python train.py --num_hidden_layers=9 --hidden_size=256 --n_experts=40 --experts_per_token=2 --d_expert=288 --d_shared_expert=256 --hidden_act="gelu" --moe_layers=[3, 4, 5, 6, 7, 8] --router_score="sigmoid" --normalize_top_k=true --routed_scale=1.41 --balance_loss=0.000319 --balance_bias=true --router_logit_norm=1.5 --init_std_router=0.0079 --lr_router=0.000877 --vocab_size=2048 --norm="layernorm" --norm_eps=1e-06 --tie_word_embeddings="early" --optimizer="adamw" --learning_rate=0.000725 --beta1=0.9 --beta2=0.95 --max_grad_norm=0.5 --batch_tokens=[65536, 131072, 262144] --max_seq_len=256 --train_tokens=1611000000 --max_steps=12181 --dataset="wikipedia_en"
Below are experts of layer 4 (counted from 0) of a mixture-of-experts language model. Rows are named router (the router's row for the expert), up (a neuron's input weights, with its number), down (a neuron's output weights, with its number) and show model dimensions 0-255. Each number is 50 + 12 x the weight over its row's rms, rounded and kept within 0 to 99.
After each expert's rows: "mostly gets" lists some tokens that are sent to it at least half of the time. This comes from a sample of Wikipedia text that the model never trained on.

# expert 26
router:67 46 47 35 54 60 52 66 21 50 26 47 62 31 55 38 49 56 46 57 44 25 51 62 40 23 46 76 54 54 58 56 55 55 64 58 62 40 58 36 65 71 47 41 56 49 50 31 64 78 58 57 46 66 81 41 42 33 76 58 37 48 38 55 53 48 51 51 34 54 56 50 50 71 48 57 67 53 57 62 61 41 64 60 46 55 52 64 52 13 30 25 43 65 51 49 46 49 52 56 30 66 40 68 29 51 48 47 33 50 49 50 66 64 42 51 36 34 47 36 22 26 44 47 48 43 51 48 45 54 46 35 55 41 44 49 52 58 47 46 57 57 37 42 53 86 35 53 56 62 57 42 49 49 25 54 51 30 37 47 53 40 60 57 27 68 35 70 54 43 53 55 53 69 57 41 49 57 45 49 54 34 65 46 41 47 54 52 57 47 32 36 48 53 50 18 58 48 46 52 46 35 41 41 46 53 53 41 58 58 69 68 43 59 73 36 27 53 37 47 49 48 38 51 40 45 59 38 38 55 68 54 48 43 45 54 62 59 34 42 38 47 61 51 76 62 26 53 71 62 46 52 65 69 48 40
up1:50 18 63 35 36 41 44 68 64 73 44 37 50 60 45 55 59 46 50 35 36 44 47 56 50 40 25 49 62 25 60 67 47 48 40 53 47 58 65 74 47 47 23 48 62 36 47 43 40 44 49 24 49 58 49 47 52 64 70 52 46 52 57 59 52 32 80 23 52 42 73 62 64 28 42 58 46 69 50 46 43 61 35 68 38 62 43 46 34 35 45 69 43 48 56 67 59 51 43 48 56 23 54 44 63 57 52 51 46 47 56 38 43 34 39 33 57 47 41 38 37 45 67 41 66 14 53 43 44 50 45 68 72 48 53 67 47 55 41 43 55 37 49 45 58 66 50 28 55 34 40 52 44 53 59 64 59 49 60 50 64 59 39 38 51 63 47 50 62 37 42 49 75 65 53 63 49 38 28 43 21 55 65 48 36 55 62 49 44 36 56 39 40 53 55 54 51 69 54 42 76 36 56 52 43 50 50 54 46 56 80 58 62 42 65 59 49 62 30 60 55 55 32 47 48 27 72 47 59 60 55 61 65 32 61 52 48 39 59 46 53 49 59 50 42 50 21 38 55 39 52 84 50 43 58 55
down1:48 45 36 71 73 37 50 57 48 42 49 36 48 65 50 62 36 47 35 63 54 61 51 66 54 40 30 41 66 69 57 37 60 55 43 43 41 52 72 43 54 38 83 53 48 55 57 37 57 41 66 49 62 45 50 50 53 37 54 49 41 33 57 47 51 49 24 39 44 58 38 24 61 47 54 48 60 53 35 57 63 59 41 45 48 61 64 33 59 65 51 41 33 53 67 54 50 47 77 50 41 51 71 60 49 65 50 89 50 60 62 26 43 41 34 51 72 38 57 59 68 40 56 46 37 28 53 41 44 53 42 34 34 58 65 53 61 42 74 49 49 66 63 52 41 50 41 69 53 33 67 57 55 64 51 28 51 34 44 41 60 65 47 53 38 49 37 37 42 38 46 55 34 70 55 44 55 44 57 51 48 20 39 40 61 41 27 54 58 43 53 50 49 39 37 30 85 32 62 36 55 70 59 48 55 55 34 46 49 56 37 63 58 43 52 33 43 62 42 73 34 58 79 49 46 56 37 54 53 54 52 37 65 60 51 47 49 52 37 53 53 63 55 44 29 51 56 79 73 32 37 50 60 38 33 49
mostly gets: " T", " h", " tr", " H", " wh", " Cor"

# expert 32
router:39 29 51 33 44 52 68 47 50 62 47 21 54 52 45 46 38 57 60 41 42 45 44 71 30 35 44 45 55 31 86 44 48 33 64 44 48 50 43 61 70 42 47 52 48 61 60 42 58 71 70 58 39 46 57 53 52 54 56 54 67 44 64 44 51 32 50 42 48 61 44 76 39 73 33 61 64 46 60 42 69 39 57 49 42 51 79 43 37 62 57 59 62 63 61 44 36 64 44 46 51 54 43 43 52 31 30 42 59 45 54 44 46 39 60 54 60 49 56 51 59 49 54 51 45 70 49 49 66 25 45 33 31 52 55 60 55 41 65 36 47 26 65 72 61 74 47 60 24 75 61 43 46 50 58 48 60 45 52 37 44 39 67 43 65 43 47 66 39 40 33 41 44 45 60 49 42 42 39 50 52 59 47 24 43 49 43 58 46 56 57 81 43 46 59 35 60 33 77 46 44 50 36 44 29 51 26 49 61 69 62 43 43 41 64 54 35 57 62 50 40 76 61 34 64 53 61 42 43 21 48 58 42 35 58 53 50 32 27 28 43 53 44 45 49 32 51 43 49 36 70 51 35 60 58 64
up1:53 55 49 62 50 56 48 48 53 37 50 54 48 60 65 58 54 40 51 28 67 74 47 61 34 35 56 58 47 55 61 41 71 54 55 53 42 53 62 53 52 44 44 43 62 45 42 43 57 53 58 49 50 52 70 54 30 59 35 37 44 63 44 44 73 33 45 52 52 49 41 53 62 53 48 70 61 54 42 70 58 48 55 41 38 61 21 48 57 64 53 39 46 62 52 49 35 42 52 57 53 44 61 54 56 50 52 41 63 52 22 54 60 13 50 80 39 73 41 48 47 75 61 55 47 61 55 73 53 47 55 40 49 57 56 42 38 39 55 38 42 53 42 58 37 65 47 41 50 45 41 60 64 53 47 45 31 53 48 79 47 53 51 48 54 37 68 48 41 43 41 32 38 60 80 38 48 62 51 58 44 53 47 48 54 48 62 43 56 72 40 56 24 64 55 52 79 29 61 52 57 40 54 44 06 66 20 63 43 38 70 23 49 46 58 75 67 42 30 49 56 44 43 37 74 57 45 27 44 45 22 59 59 49 42 26 31 39 36 48 38 37 34 39 60 43 28 67 54 62 38 48 48 53 54 55
down1:40 60 47 48 32 44 50 53 57 33 72 50 52 55 59 44 72 63 29 32 15 49 53 49 56 66 61 35 47 54 34 18 66 52 51 23 50 61 73 52 47 36 43 39 59 63 37 46 60 56 60 43 50 30 53 46 54 39 41 50 32 60 55 39 37 42 34 61 61 44 30 40 54 53 47 29 74 55 75 40 50 46 52 68 62 74 42 55 49 44 66 56 53 84 35 58 59 59 52 57 63 58 60 57 44 62 60 41 54 39 59 42 49 45 48 59 31 56 39 34 44 75 63 63 45 34 51 53 50 42 71 50 47 42 41 17 53 53 70 49 47 55 33 39 38 58 50 58 79 41 56 61 54 54 57 51 33 52 57 63 72 46 44 70 46 46 55 35 43 58 40 32 50 54 52 57 32 49 54 52 55 41 58 55 50 44 44 76 60 64 44 32 47 48 44 42 65 45 39 55 32 75 60 51 29 44 68 51 48 60 69 39 48 70 47 45 71 52 40 57 29 34 52 50 44 47 33 61 47 27 51 66 50 48 66 59 24 44 51 53 33 26 41 41 38 57 54 49 52 46 50 75 49 44 57 40
mostly gets: " per", " creat", " continu", "cul", "equ", "cur"

# expert 2
router:48 57 40 62 48 56 43 44 58 46 39 41 55 35 73 56 59 47 49 43 51 51 47 39 75 36 45 54 70 55 29 57 54 34 67 25 69 81 48 39 55 29 48 54 42 46 29 33 59 28 50 91 52 51 58 56 32 46 35 57 64 21 42 65 60 48 55 59 59 64 55 45 54 60 31 40 31 33 47 48 41 40 56 40 34 65 36 29 41 50 62 51 45 54 54 68 47 51 36 67 43 86 46 45 50 37 56 61 53 63 53 40 51 43 44 69 40 53 43 49 25 34 55 47 32 45 53 35 44 46 49 43 45 56 32 34 56 68 53 34 58 49 37 48 53 73 42 53 46 66 70 40 44 57 48 36 59 48 58 66 58 66 58 53 41 33 47 38 53 54 53 56 57 47 41 44 61 57 46 45 52 45 50 35 81 63 62 45 59 59 56 63 67 40 58 44 54 19 26 54 55 40 49 48 61 60 34 51 42 49 32 62 46 66 51 40 30 47 30 47 50 64 38 42 59 56 49 35 45 25 61 41 43 45 77 49 36 53 09 40 61 56 54 42 54 44 40 49 42 55 46 40 46 51 54 72
up3:78 43 63 55 36 48 45 32 50 54 50 52 55 59 56 49 52 48 67 40 47 50 57 53 28 44 26 41 40 65 43 72 60 46 40 31 42 47 52 61 47 48 59 50 52 58 48 51 54 45 47 42 45 58 56 39 53 63 67 49 61 74 67 35 71 49 48 26 57 32 55 44 64 56 39 51 56 73 43 72 50 54 43 54 65 50 77 59 45 48 28 35 52 54 55 55 30 50 42 41 51 56 73 77 34 58 38 61 37 55 52 64 46 51 71 46 39 49 37 68 51 37 49 44 52 58 40 27 53 38 35 52 44 57 57 58 41 50 56 76 46 59 33 39 45 56 50 51 47 54 28 51 56 71 30 29 55 54 55 67 24 72 48 61 60 39 44 46 54 53 58 41 60 53 21 47 67 52 38 45 43 54 59 61 46 42 26 55 23 52 62 74 66 55 18 43 32 37 71 54 52 61 47 44 43 64 67 41 47 72 43 64 36 29 44 58 50 48 55 58 54 60 37 43 53 45 58 32 73 54 63 74 26 72 39 47 42 38 45 36 57 33 42 56 51 30 43 66 36 42 63 62 37 46 52 40
down3:47 70 67 66 50 55 57 56 57 53 38 39 56 54 38 55 34 38 54 26 35 49 55 53 65 56 51 57 55 42 59 11 58 66 40 47 49 30 44 62 57 39 60 57 52 56 61 53 69 27 51 67 48 56 45 28 42 48 40 56 43 36 57 50 48 71 30 42 53 45 39 50 56 62 52 50 56 35 28 66 34 45 64 44 79 48 41 37 34 49 65 46 41 70 31 19 43 43 52 31 48 53 57 39 38 58 37 60 54 60 36 59 55 59 48 47 63 35 52 10 55 50 40 53 42 67 34 56 41 36 45 67 44 45 52 42 39 41 28 34 47 31 51 28 33 56 58 53 36 38 52 63 59 57 46 64 59 64 43 51 64 70 63 37 50 46 60 54 62 35 56 39 59 66 49 35 66 62 47 68 44 51 42 46 37 48 61 47 37 44 45 44 57 54 35 39 36 38 48 33 56 57 86 46 35 52 51 57 69 51 58 28 49 71 52 53 67 56 62 60 34 76 70 51 47 49 48 76 39 51 69 64 43 52 49 45 66 51 50 64 64 60 33 55 52 67 64 51 22 45 47 50 58 51 42 40
mostly gets: ",", "),", "—", " in"

# expert 19
router:43 40 55 54 50 41 45 68 50 58 34 37 73 52 63 44 57 55 52 45 54 54 70 44 71 65 60 43 47 35 65 56 41 47 46 41 50 41 54 51 45 49 55 48 68 90 35 36 52 58 53 74 69 55 46 51 55 54 41 57 42 31 64 57 60 54 52 79 64 54 54 64 44 20 38 51 55 45 42 38 42 48 47 40 39 51 53 53 38 54 73 45 33 52 59 58 46 53 41 55 57 61 45 46 57 48 55 59 46 49 59 44 63 31 46 37 44 42 54 47 21 43 52 84 56 63 49 42 45 46 41 50 52 42 38 46 39 66 39 33 38 53 57 58 62 61 50 60 44 60 63 42 56 60 62 51 58 45 59 52 54 57 56 71 33 48 72 38 44 31 48 48 66 59 59 52 52 52 31 38 51 49 38 36 58 45 37 50 69 54 60 61 51 61 80 40 40 24 39 55 44 47 33 53 56 65 40 57 52 59 00 65 39 40 64 63 43 34 30 16 57 54 66 47 66 47 57 47 35 55 66 47 42 43 52 31 47 42 75 41 53 57 47 49 57 46 68 51 50 59 51 48 55 41 58 76
up3:43 44 55 37 49 45 64 53 47 26 38 44 77 43 50 22 69 55 52 49 51 65 33 36 54 47 43 51 46 55 52 42 25 27 71 59 35 40 31 63 53 57 59 49 42 49 55 40 57 32 72 49 46 53 64 40 36 42 53 39 58 64 64 33 57 58 57 28 56 32 32 47 53 51 22 44 64 51 58 42 69 46 46 64 44 64 65 46 55 48 62 69 64 41 42 64 63 59 54 57 56 56 50 58 44 80 52 54 50 37 23 49 58 54 74 47 68 56 63 48 28 44 42 47 48 44 58 33 45 41 46 24 54 59 59 46 47 42 34 44 18 36 51 53 27 74 51 48 44 52 51 45 51 60 59 52 41 40 56 31 55 53 51 57 58 69 47 58 49 42 41 51 71 31 55 63 68 20 54 31 54 47 44 65 62 52 45 42 34 55 54 68 37 54 30 70 45 53 55 52 67 43 56 59 44 49 64 52 52 63 61 46 48 57 53 48 32 72 46 80 74 56 35 46 47 56 48 54 44 40 58 04 54 42 54 51 46 54 47 41 53 45 31 68 47 39 42 60 64 44 39 57 38 49 49 25
down3:72 49 78 53 44 37 35 21 49 67 46 61 78 39 45 71 58 55 70 28 52 44 48 61 50 54 34 41 46 42 45 50 58 43 39 47 50 53 71 66 49 45 58 38 46 63 49 40 37 60 44 46 45 76 48 52 52 54 46 57 59 69 49 57 32 45 44 55 49 53 51 36 68 56 48 56 44 32 45 21 39 19 24 65 37 44 47 69 55 50 44 38 58 57 51 46 42 50 52 52 37 40 49 51 53 55 50 52 31 44 33 20 58 53 59 51 43 56 44 56 52 38 34 39 66 41 52 39 74 67 57 31 70 78 22 47 51 46 53 28 44 35 42 53 53 40 45 48 53 60 52 41 58 46 50 67 77 56 46 63 69 57 29 53 29 44 35 30 48 65 56 56 60 42 53 57 51 46 51 53 58 74 43 51 58 50 47 52 45 51 42 61 70 59 26 63 57 39 37 48 51 40 51 65 51 57 59 47 53 46 61 58 40 65 46 59 38 42 56 35 54 60 45 42 49 58 29 54 60 43 44 48 38 84 40 47 53 55 62 33 57 42 33 19 39 59 79 64 29 70 49 50 53 58 80 48
mostly gets: " their", " her", " his", " its", " car"

# expert 16
router:41 36 65 50 42 46 49 50 36 55 68 23 58 59 50 59 63 34 56 28 56 60 51 34 82 64 53 32 57 36 53 38 62 48 40 64 49 53 73 48 49 57 41 37 58 74 46 29 43 31 54 49 66 55 36 49 36 54 46 51 34 15 28 51 66 48 43 26 63 46 43 59 33 41 60 41 31 51 42 57 51 54 47 57 53 40 62 65 39 36 57 53 25 67 52 52 58 69 41 48 44 34 38 50 58 52 39 37 46 47 69 69 35 54 16 55 46 54 59 47 30 50 57 73 54 63 50 52 57 64 45 44 60 55 48 44 44 44 34 42 35 45 65 51 67 20 48 61 66 36 53 36 58 65 43 45 38 61 61 47 47 35 56 84 41 28 68 46 42 73 51 61 62 35 47 63 40 38 37 47 65 50 59 73 39 49 32 73 47 48 66 60 52 45 58 39 40 47 48 58 43 30 55 47 45 58 48 50 62 46 58 61 39 57 64 48 54 33 30 57 62 63 44 53 60 48 50 78 42 43 39 49 59 49 68 56 42 46 36 36 62 74 46 38 54 41 46 41 55 48 54 58 42 26 51 64
up0:30 51 42 51 49 49 51 55 58 51 46 61 50 63 22 52 66 31 70 29 57 48 54 56 44 68 33 37 48 70 51 53 57 49 68 48 65 38 66 59 53 67 59 55 57 46 57 71 53 65 54 37 67 50 62 41 63 49 41 49 46 56 47 26 55 45 43 37 60 44 58 54 56 45 68 33 41 50 30 41 56 45 45 79 58 64 52 55 65 42 34 45 46 39 21 57 44 53 49 50 60 39 45 82 78 58 75 52 31 44 53 40 44 52 39 50 50 49 57 67 55 45 55 53 49 45 56 38 64 54 41 51 57 26 88 25 36 65 52 64 43 60 43 35 50 57 72 47 69 30 51 45 51 54 51 43 49 69 48 16 40 51 58 41 57 39 60 50 62 38 58 34 41 33 41 53 69 45 36 64 48 40 43 53 44 51 49 38 39 32 46 49 47 42 55 41 69 41 51 51 62 46 41 57 43 56 66 51 61 35 45 61 31 62 35 55 47 56 59 59 54 57 45 76 71 40 41 55 54 62 25 19 47 52 61 30 66 48 18 32 37 52 53 46 35 72 65 48 49 53 48 54 56 38 69 63
down0:39 37 63 38 68 49 59 62 52 31 76 51 27 42 49 63 53 49 41 41 50 43 50 39 32 42 77 45 53 58 36 67 34 46 57 49 39 42 46 59 35 55 39 49 35 44 36 54 49 47 57 63 49 56 44 44 55 59 57 44 44 50 38 36 29 36 55 42 49 58 40 49 33 79 36 44 33 30 64 62 25 45 33 22 44 57 62 57 42 63 58 39 61 48 42 40 54 30 46 50 77 69 54 47 45 22 40 63 73 61 51 59 30 60 56 44 48 61 40 61 47 45 74 54 68 51 55 62 66 60 35 49 46 24 43 53 46 47 43 33 54 51 51 41 37 50 54 55 80 40 57 37 39 63 53 63 61 52 56 74 66 45 60 64 27 50 50 51 59 73 28 46 70 58 70 65 35 53 34 60 67 53 38 46 62 25 51 70 60 42 61 48 66 41 43 33 47 43 39 64 39 48 38 48 47 69 44 62 56 35 22 49 65 30 41 65 65 49 41 59 41 63 46 39 49 54 53 39 46 49 44 60 40 58 44 49 60 48 60 46 74 69 57 40 63 57 40 58 56 65 52 57 27 49 64 54
mostly gets: " F", " P", " b", " p", " st", " B"

# expert 6
router:51 34 50 31 57 48 34 55 64 42 55 47 49 40 52 38 35 58 62 48 35 43 58 61 42 20 79 63 50 45 81 54 56 53 54 65 64 65 50 40 51 43 55 48 55 75 42 35 23 56 49 56 48 40 56 40 58 52 57 63 61 21 27 55 47 45 58 31 63 67 45 59 59 56 51 42 59 62 38 38 40 50 29 53 53 36 56 36 34 18 64 45 39 39 49 58 49 52 45 58 55 41 64 51 47 61 68 61 91 49 67 54 53 39 49 33 55 49 60 54 74 48 47 46 73 45 43 52 38 33 54 53 67 33 50 51 26 53 53 52 39 49 44 42 59 40 52 73 50 57 44 40 46 55 58 64 57 70 34 41 30 59 61 53 50 50 53 66 45 53 58 56 53 39 66 50 61 42 42 46 38 48 58 35 44 47 57 60 23 70 57 58 53 75 58 53 32 48 57 30 42 49 61 62 39 41 11 35 49 48 35 57 50 69 49 38 34 49 47 55 32 30 47 56 49 63 46 32 53 35 44 65 57 59 71 54 44 50 57 72 63 36 73 40 46 55 47 53 68 60 54 37 53 53 62 26
up0:47 36 54 59 57 53 63 51 42 56 65 43 47 49 50 36 40 69 79 58 56 58 58 40 53 59 50 62 59 82 67 57 39 54 53 51 57 57 55 40 47 32 23 58 43 35 40 31 95 52 49 55 49 59 45 54 45 82 55 27 69 54 43 65 43 49 64 27 73 42 61 46 37 41 49 41 52 25 36 55 47 48 35 54 78 49 61 41 77 48 50 46 39 46 38 47 37 41 42 55 65 41 56 62 62 34 60 60 69 45 55 59 57 63 62 46 63 48 50 49 53 57 60 45 13 46 63 43 49 41 52 60 34 46 50 37 39 65 68 31 51 65 39 29 46 51 65 48 44 45 42 55 41 54 35 40 53 38 52 46 39 52 35 32 53 40 46 61 35 57 56 51 31 47 67 58 71 56 45 46 20 46 58 50 43 39 36 47 50 40 54 70 31 61 39 56 45 61 51 45 26 55 44 50 63 53 36 51 43 53 57 55 61 62 63 50 32 35 34 68 58 52 55 52 55 50 62 69 78 51 33 66 53 59 42 48 52 56 44 70 44 40 37 24 51 72 56 55 39 44 52 76 54 67 52 42
down0:40 43 53 48 39 52 55 54 49 44 46 53 73 53 49 48 55 63 47 49 51 56 74 43 40 30 55 60 53 66 67 62 66 57 31 56 56 31 53 35 52 46 49 57 42 52 42 61 55 35 53 40 61 44 41 40 42 38 24 46 48 43 54 31 85 62 58 45 44 52 45 46 53 38 42 66 48 28 42 49 60 34 67 54 63 58 46 40 63 45 34 51 27 43 56 61 17 37 42 43 54 46 54 48 71 32 53 39 45 32 49 71 23 55 41 49 63 48 43 65 34 47 51 54 53 73 53 35 33 44 75 50 52 29 43 48 64 60 38 55 63 48 29 64 59 52 49 48 51 69 51 56 45 54 56 42 33 48 33 52 39 40 68 40 48 66 64 45 39 57 17 41 50 56 53 40 51 25 50 40 43 58 49 93 53 56 54 45 51 40 56 76 68 50 56 64 48 55 57 48 49 55 52 31 46 50 54 37 44 41 52 49 65 62 66 57 64 40 34 34 59 57 66 69 25 57 62 69 45 57 38 54 43 54 61 34 49 51 49 75 47 61 71 66 60 56 47 45 27 39 68 41 58 87 51 34
mostly gets: " where", " about", " with", " include", " including", "With"

# expert 7
router:40 59 44 46 55 41 17 27 60 54 48 68 47 56 37 53 59 34 41 53 51 22 67 44 48 62 43 47 57 60 54 49 60 39 45 39 50 76 34 56 63 33 52 75 48 57 61 69 52 70 47 22 55 40 36 47 63 56 45 54 52 44 55 43 40 53 41 32 47 44 42 33 43 31 36 41 43 71 60 34 20 40 57 42 42 47 42 38 52 60 55 44 48 48 37 43 45 42 56 58 47 47 60 57 58 46 48 42 68 71 29 39 60 26 53 18 48 55 52 59 67 57 50 50 33 48 30 49 38 51 57 76 36 56 33 54 64 50 58 45 69 60 57 62 50 62 54 50 65 56 41 25 50 25 69 52 64 57 57 71 39 51 43 19 56 63 42 28 50 60 43 55 70 34 59 32 37 50 56 64 59 65 56 60 41 64 70 51 53 39 45 66 53 47 58 55 44 46 51 52 53 57 67 61 65 58 53 72 29 52 58 34 55 30 29 63 43 57 55 61 39 65 54 49 39 33 63 54 56 50 59 51 43 53 40 17 55 35 35 67 53 58 48 56 39 63 44 41 46 46 51 33 78 56 55 64
up1:47 41 48 28 48 36 54 27 87 42 52 66 49 56 50 52 59 38 39 53 60 44 52 59 65 64 60 49 55 47 28 62 59 38 59 51 50 56 52 51 47 38 46 36 52 47 53 47 65 45 50 45 69 63 41 49 37 50 48 29 50 75 56 55 25 61 28 52 56 36 32 66 50 38 57 58 38 82 54 54 51 56 50 55 60 51 56 52 55 45 49 59 42 23 51 49 57 40 68 48 44 55 35 35 38 48 76 66 46 56 59 48 59 45 62 38 62 71 77 46 47 60 83 54 35 46 47 58 32 62 40 48 54 55 60 48 56 25 72 57 46 73 45 52 55 47 50 69 39 27 44 49 39 63 49 34 56 44 66 48 37 53 12 50 59 28 52 68 61 74 49 56 41 42 56 52 46 46 28 25 36 38 45 40 48 52 57 40 39 65 48 50 52 41 27 29 47 40 56 56 45 69 52 41 45 36 50 53 47 50 63 62 45 28 58 56 38 58 52 52 50 31 52 48 74 41 58 38 46 61 43 56 51 68 31 42 68 50 31 58 31 48 20 56 43 44 31 39 57 45 49 58 51 77 71 51
down1:54 51 45 46 22 47 55 58 41 67 54 57 38 61 35 62 42 60 32 27 53 51 51 57 46 62 61 43 74 71 48 39 66 36 54 49 39 44 46 46 58 39 51 48 49 49 42 51 52 49 48 36 47 46 42 37 40 58 53 56 44 53 50 43 57 46 39 39 41 44 58 38 50 66 36 44 84 47 48 41 64 69 37 38 34 67 31 49 33 64 41 46 69 40 30 46 72 37 68 58 39 62 38 51 51 48 53 68 49 54 46 31 62 63 64 50 54 56 63 58 58 62 40 60 60 56 33 51 40 27 49 63 45 53 63 53 40 64 51 70 56 56 56 43 54 53 66 51 55 65 43 47 42 32 44 42 39 58 60 25 60 32 52 45 62 58 67 10 43 46 46 69 59 52 50 60 33 56 38 54 47 69 48 45 51 58 39 44 57 53 55 64 52 62 52 74 36 75 51 46 37 72 51 08 50 39 54 43 38 52 66 67 48 32 45 42 64 63 57 28 36 60 50 41 37 73 52 21 49 34 60 81 39 55 40 44 50 40 45 42 57 35 59 62 56 53 42 38 50 50 38 57 79 42 61 23
mostly gets: " K", " D", "Š", " ", "′", " S"

# expert 9
router:42 42 68 67 44 58 44 66 52 50 43 43 48 30 37 44 34 57 44 25 62 49 50 46 51 45 60 39 50 59 41 47 66 40 52 58 59 66 31 64 42 44 63 67 23 66 33 59 42 14 59 63 46 49 55 32 54 56 40 63 35 58 62 45 58 61 37 39 65 49 53 51 43 18 51 35 67 53 67 45 66 41 54 62 33 48 50 62 38 62 46 60 52 52 35 40 38 71 54 47 61 47 47 49 63 48 60 68 30 46 67 54 64 46 67 41 40 63 35 45 17 53 54 62 37 44 58 82 49 33 38 56 44 47 29 57 59 58 41 42 46 44 39 60 60 74 35 43 64 49 40 47 51 59 42 39 48 53 32 62 46 51 46 56 36 62 73 55 45 23 56 50 52 52 32 51 46 56 44 58 45 55 52 23 52 55 60 55 56 48 74 62 56 52 51 61 31 56 59 52 51 50 34 58 70 53 32 30 42 42 59 39 47 59 77 39 47 53 53 25 47 62 77 55 42 43 22 60 44 52 61 45 38 40 29 47 44 46 08 46 66 60 40 53 69 47 54 46 61 50 49 52 56 61 48 37
up0:44 40 62 46 57 34 40 49 57 61 59 32 76 63 49 54 56 66 54 60 55 52 45 47 31 55 57 54 64 56 58 48 70 43 65 25 62 48 53 66 36 43 42 59 40 55 40 55 70 61 55 49 47 53 42 15 53 44 51 53 21 49 66 39 59 32 53 64 59 56 55 47 42 49 56 41 45 52 33 66 42 42 58 72 54 72 66 58 47 46 28 59 69 52 43 48 41 20 37 33 64 31 37 55 71 53 76 41 55 48 56 53 53 21 58 70 54 55 54 51 49 41 75 32 50 51 61 61 41 48 41 45 35 43 51 56 32 55 33 47 31 41 39 41 40 68 50 56 54 61 48 53 39 59 53 50 53 44 43 55 52 65 59 66 57 25 49 47 60 46 55 31 40 44 29 55 35 45 24 34 69 60 43 57 63 61 30 45 45 35 65 53 34 55 38 39 43 65 55 48 59 45 38 65 46 29 41 43 75 48 64 58 30 59 43 69 53 57 50 53 45 42 39 50 61 94 46 64 67 37 62 70 51 39 42 61 50 62 45 35 38 47 54 43 45 71 68 42 37 57 36 47 49 66 48 40
down0:72 51 45 50 63 49 46 50 38 38 54 53 40 75 54 52 47 39 55 54 41 49 58 48 48 24 47 46 61 41 70 49 59 24 51 60 35 48 64 51 60 53 71 46 59 33 54 46 43 58 50 48 46 46 46 51 53 27 41 72 56 53 88 35 44 40 67 53 59 49 33 62 34 70 50 49 22 53 48 44 43 52 40 31 56 44 56 42 43 45 24 42 40 52 80 54 49 38 43 24 42 53 49 49 72 57 32 50 60 56 48 50 11 53 60 36 53 58 56 40 64 36 49 62 46 45 47 48 42 53 42 55 41 56 63 25 64 58 60 52 52 47 40 41 55 47 44 42 57 60 63 38 67 37 47 49 51 39 63 72 62 61 44 74 38 43 64 48 70 56 53 51 45 57 47 33 37 54 67 61 56 40 50 63 28 54 61 42 38 57 70 39 73 74 74 58 37 46 55 72 43 67 48 70 51 44 36 49 53 41 47 48 49 76 16 51 59 70 60 52 46 41 59 57 69 62 49 45 64 48 63 56 47 46 37 15 58 56 53 48 51 50 63 35 39 47 41 40 40 47 18 48 34 44 48 60
mostly gets: " de", " in", " \"", " re", " In", " pro"

# expert 36
router:45 66 51 44 57 60 50 54 51 39 55 34 51 61 54 45 66 70 36 55 61 62 51 37 62 44 53 40 38 55 55 48 58 42 59 41 51 37 47 47 56 48 52 45 66 62 48 49 45 43 37 52 26 45 44 41 53 91 47 71 42 45 63 57 53 52 30 25 51 32 48 33 48 67 40 39 42 79 53 51 50 48 49 30 31 70 60 46 62 51 36 39 77 66 53 46 49 55 33 61 46 66 35 48 46 30 40 49 70 18 47 48 46 57 47 55 43 30 57 45 39 35 23 47 28 40 54 36 59 52 77 66 43 53 37 67 37 55 75 42 49 36 39 53 50 42 52 50 60 62 44 34 41 49 71 45 08 35 30 40 76 52 50 54 54 47 59 62 48 43 50 69 45 54 47 68 52 61 49 51 56 48 49 43 58 37 67 54 67 50 35 47 52 31 59 37 55 66 38 62 44 56 30 72 34 64 54 57 51 54 60 57 43 51 54 45 49 35 38 62 36 58 73 67 65 38 45 57 71 53 56 46 64 44 36 33 58 46 42 66 41 52 49 35 55 50 69 35 40 38 62 31 54 61 35 67
up2:45 45 66 43 42 72 47 22 74 27 51 59 46 58 52 49 61 57 46 43 48 67 43 63 57 30 53 26 49 74 54 54 42 35 80 54 43 55 55 56 35 43 47 86 64 55 48 43 43 40 44 36 49 26 45 43 41 63 51 43 51 40 69 41 44 50 56 43 70 33 54 62 48 50 58 36 50 57 47 59 60 51 70 41 56 52 35 56 48 35 70 56 44 83 47 51 65 58 55 53 52 72 52 45 65 76 53 39 57 41 28 66 48 41 71 74 58 59 54 55 51 37 66 38 48 26 44 27 68 33 66 37 44 72 39 42 45 46 74 40 50 56 62 37 46 23 47 29 68 42 24 32 30 45 55 50 46 71 61 51 62 42 58 26 48 48 58 57 74 49 42 39 56 51 56 57 37 51 61 48 54 24 36 46 44 60 53 47 38 38 42 55 47 38 47 51 53 74 49 54 39 43 52 39 22 64 50 42 49 64 49 54 59 56 51 42 53 58 45 61 65 34 48 60 53 52 50 51 63 54 54 39 72 35 48 34 34 68 27 65 36 53 55 53 52 38 48 38 50 41 56 54 49 45 55 51
down2:51 36 40 47 43 75 46 35 36 61 33 37 53 44 62 52 42 48 67 47 61 49 51 57 46 37 54 38 54 53 58 44 54 48 47 66 27 50 43 31 41 36 47 39 46 51 48 45 42 44 47 33 57 46 56 70 62 77 50 33 52 26 48 60 55 50 70 44 46 48 49 64 49 35 28 73 41 44 69 58 57 50 57 59 48 49 46 38 59 41 49 51 44 50 32 70 43 33 35 26 82 60 41 42 41 60 64 49 34 55 40 38 47 44 66 67 19 42 50 52 57 53 46 64 48 66 62 52 38 26 63 55 43 57 61 41 66 45 62 39 67 38 45 71 82 57 51 47 52 50 58 39 46 57 44 53 65 31 74 70 73 65 48 36 61 55 36 41 49 50 31 70 65 56 49 59 45 32 53 56 62 43 52 34 30 55 49 67 31 43 64 73 40 52 54 46 60 44 66 50 62 70 41 50 44 54 25 52 48 65 38 58 80 54 35 30 43 42 58 50 73 44 67 41 48 82 52 43 51 42 56 38 45 47 42 43 53 68 51 48 42 39 21 46 60 52 31 48 62 35 55 43 49 42 65 63
mostly gets: " E", "Species", "Re", "É", " I", " −"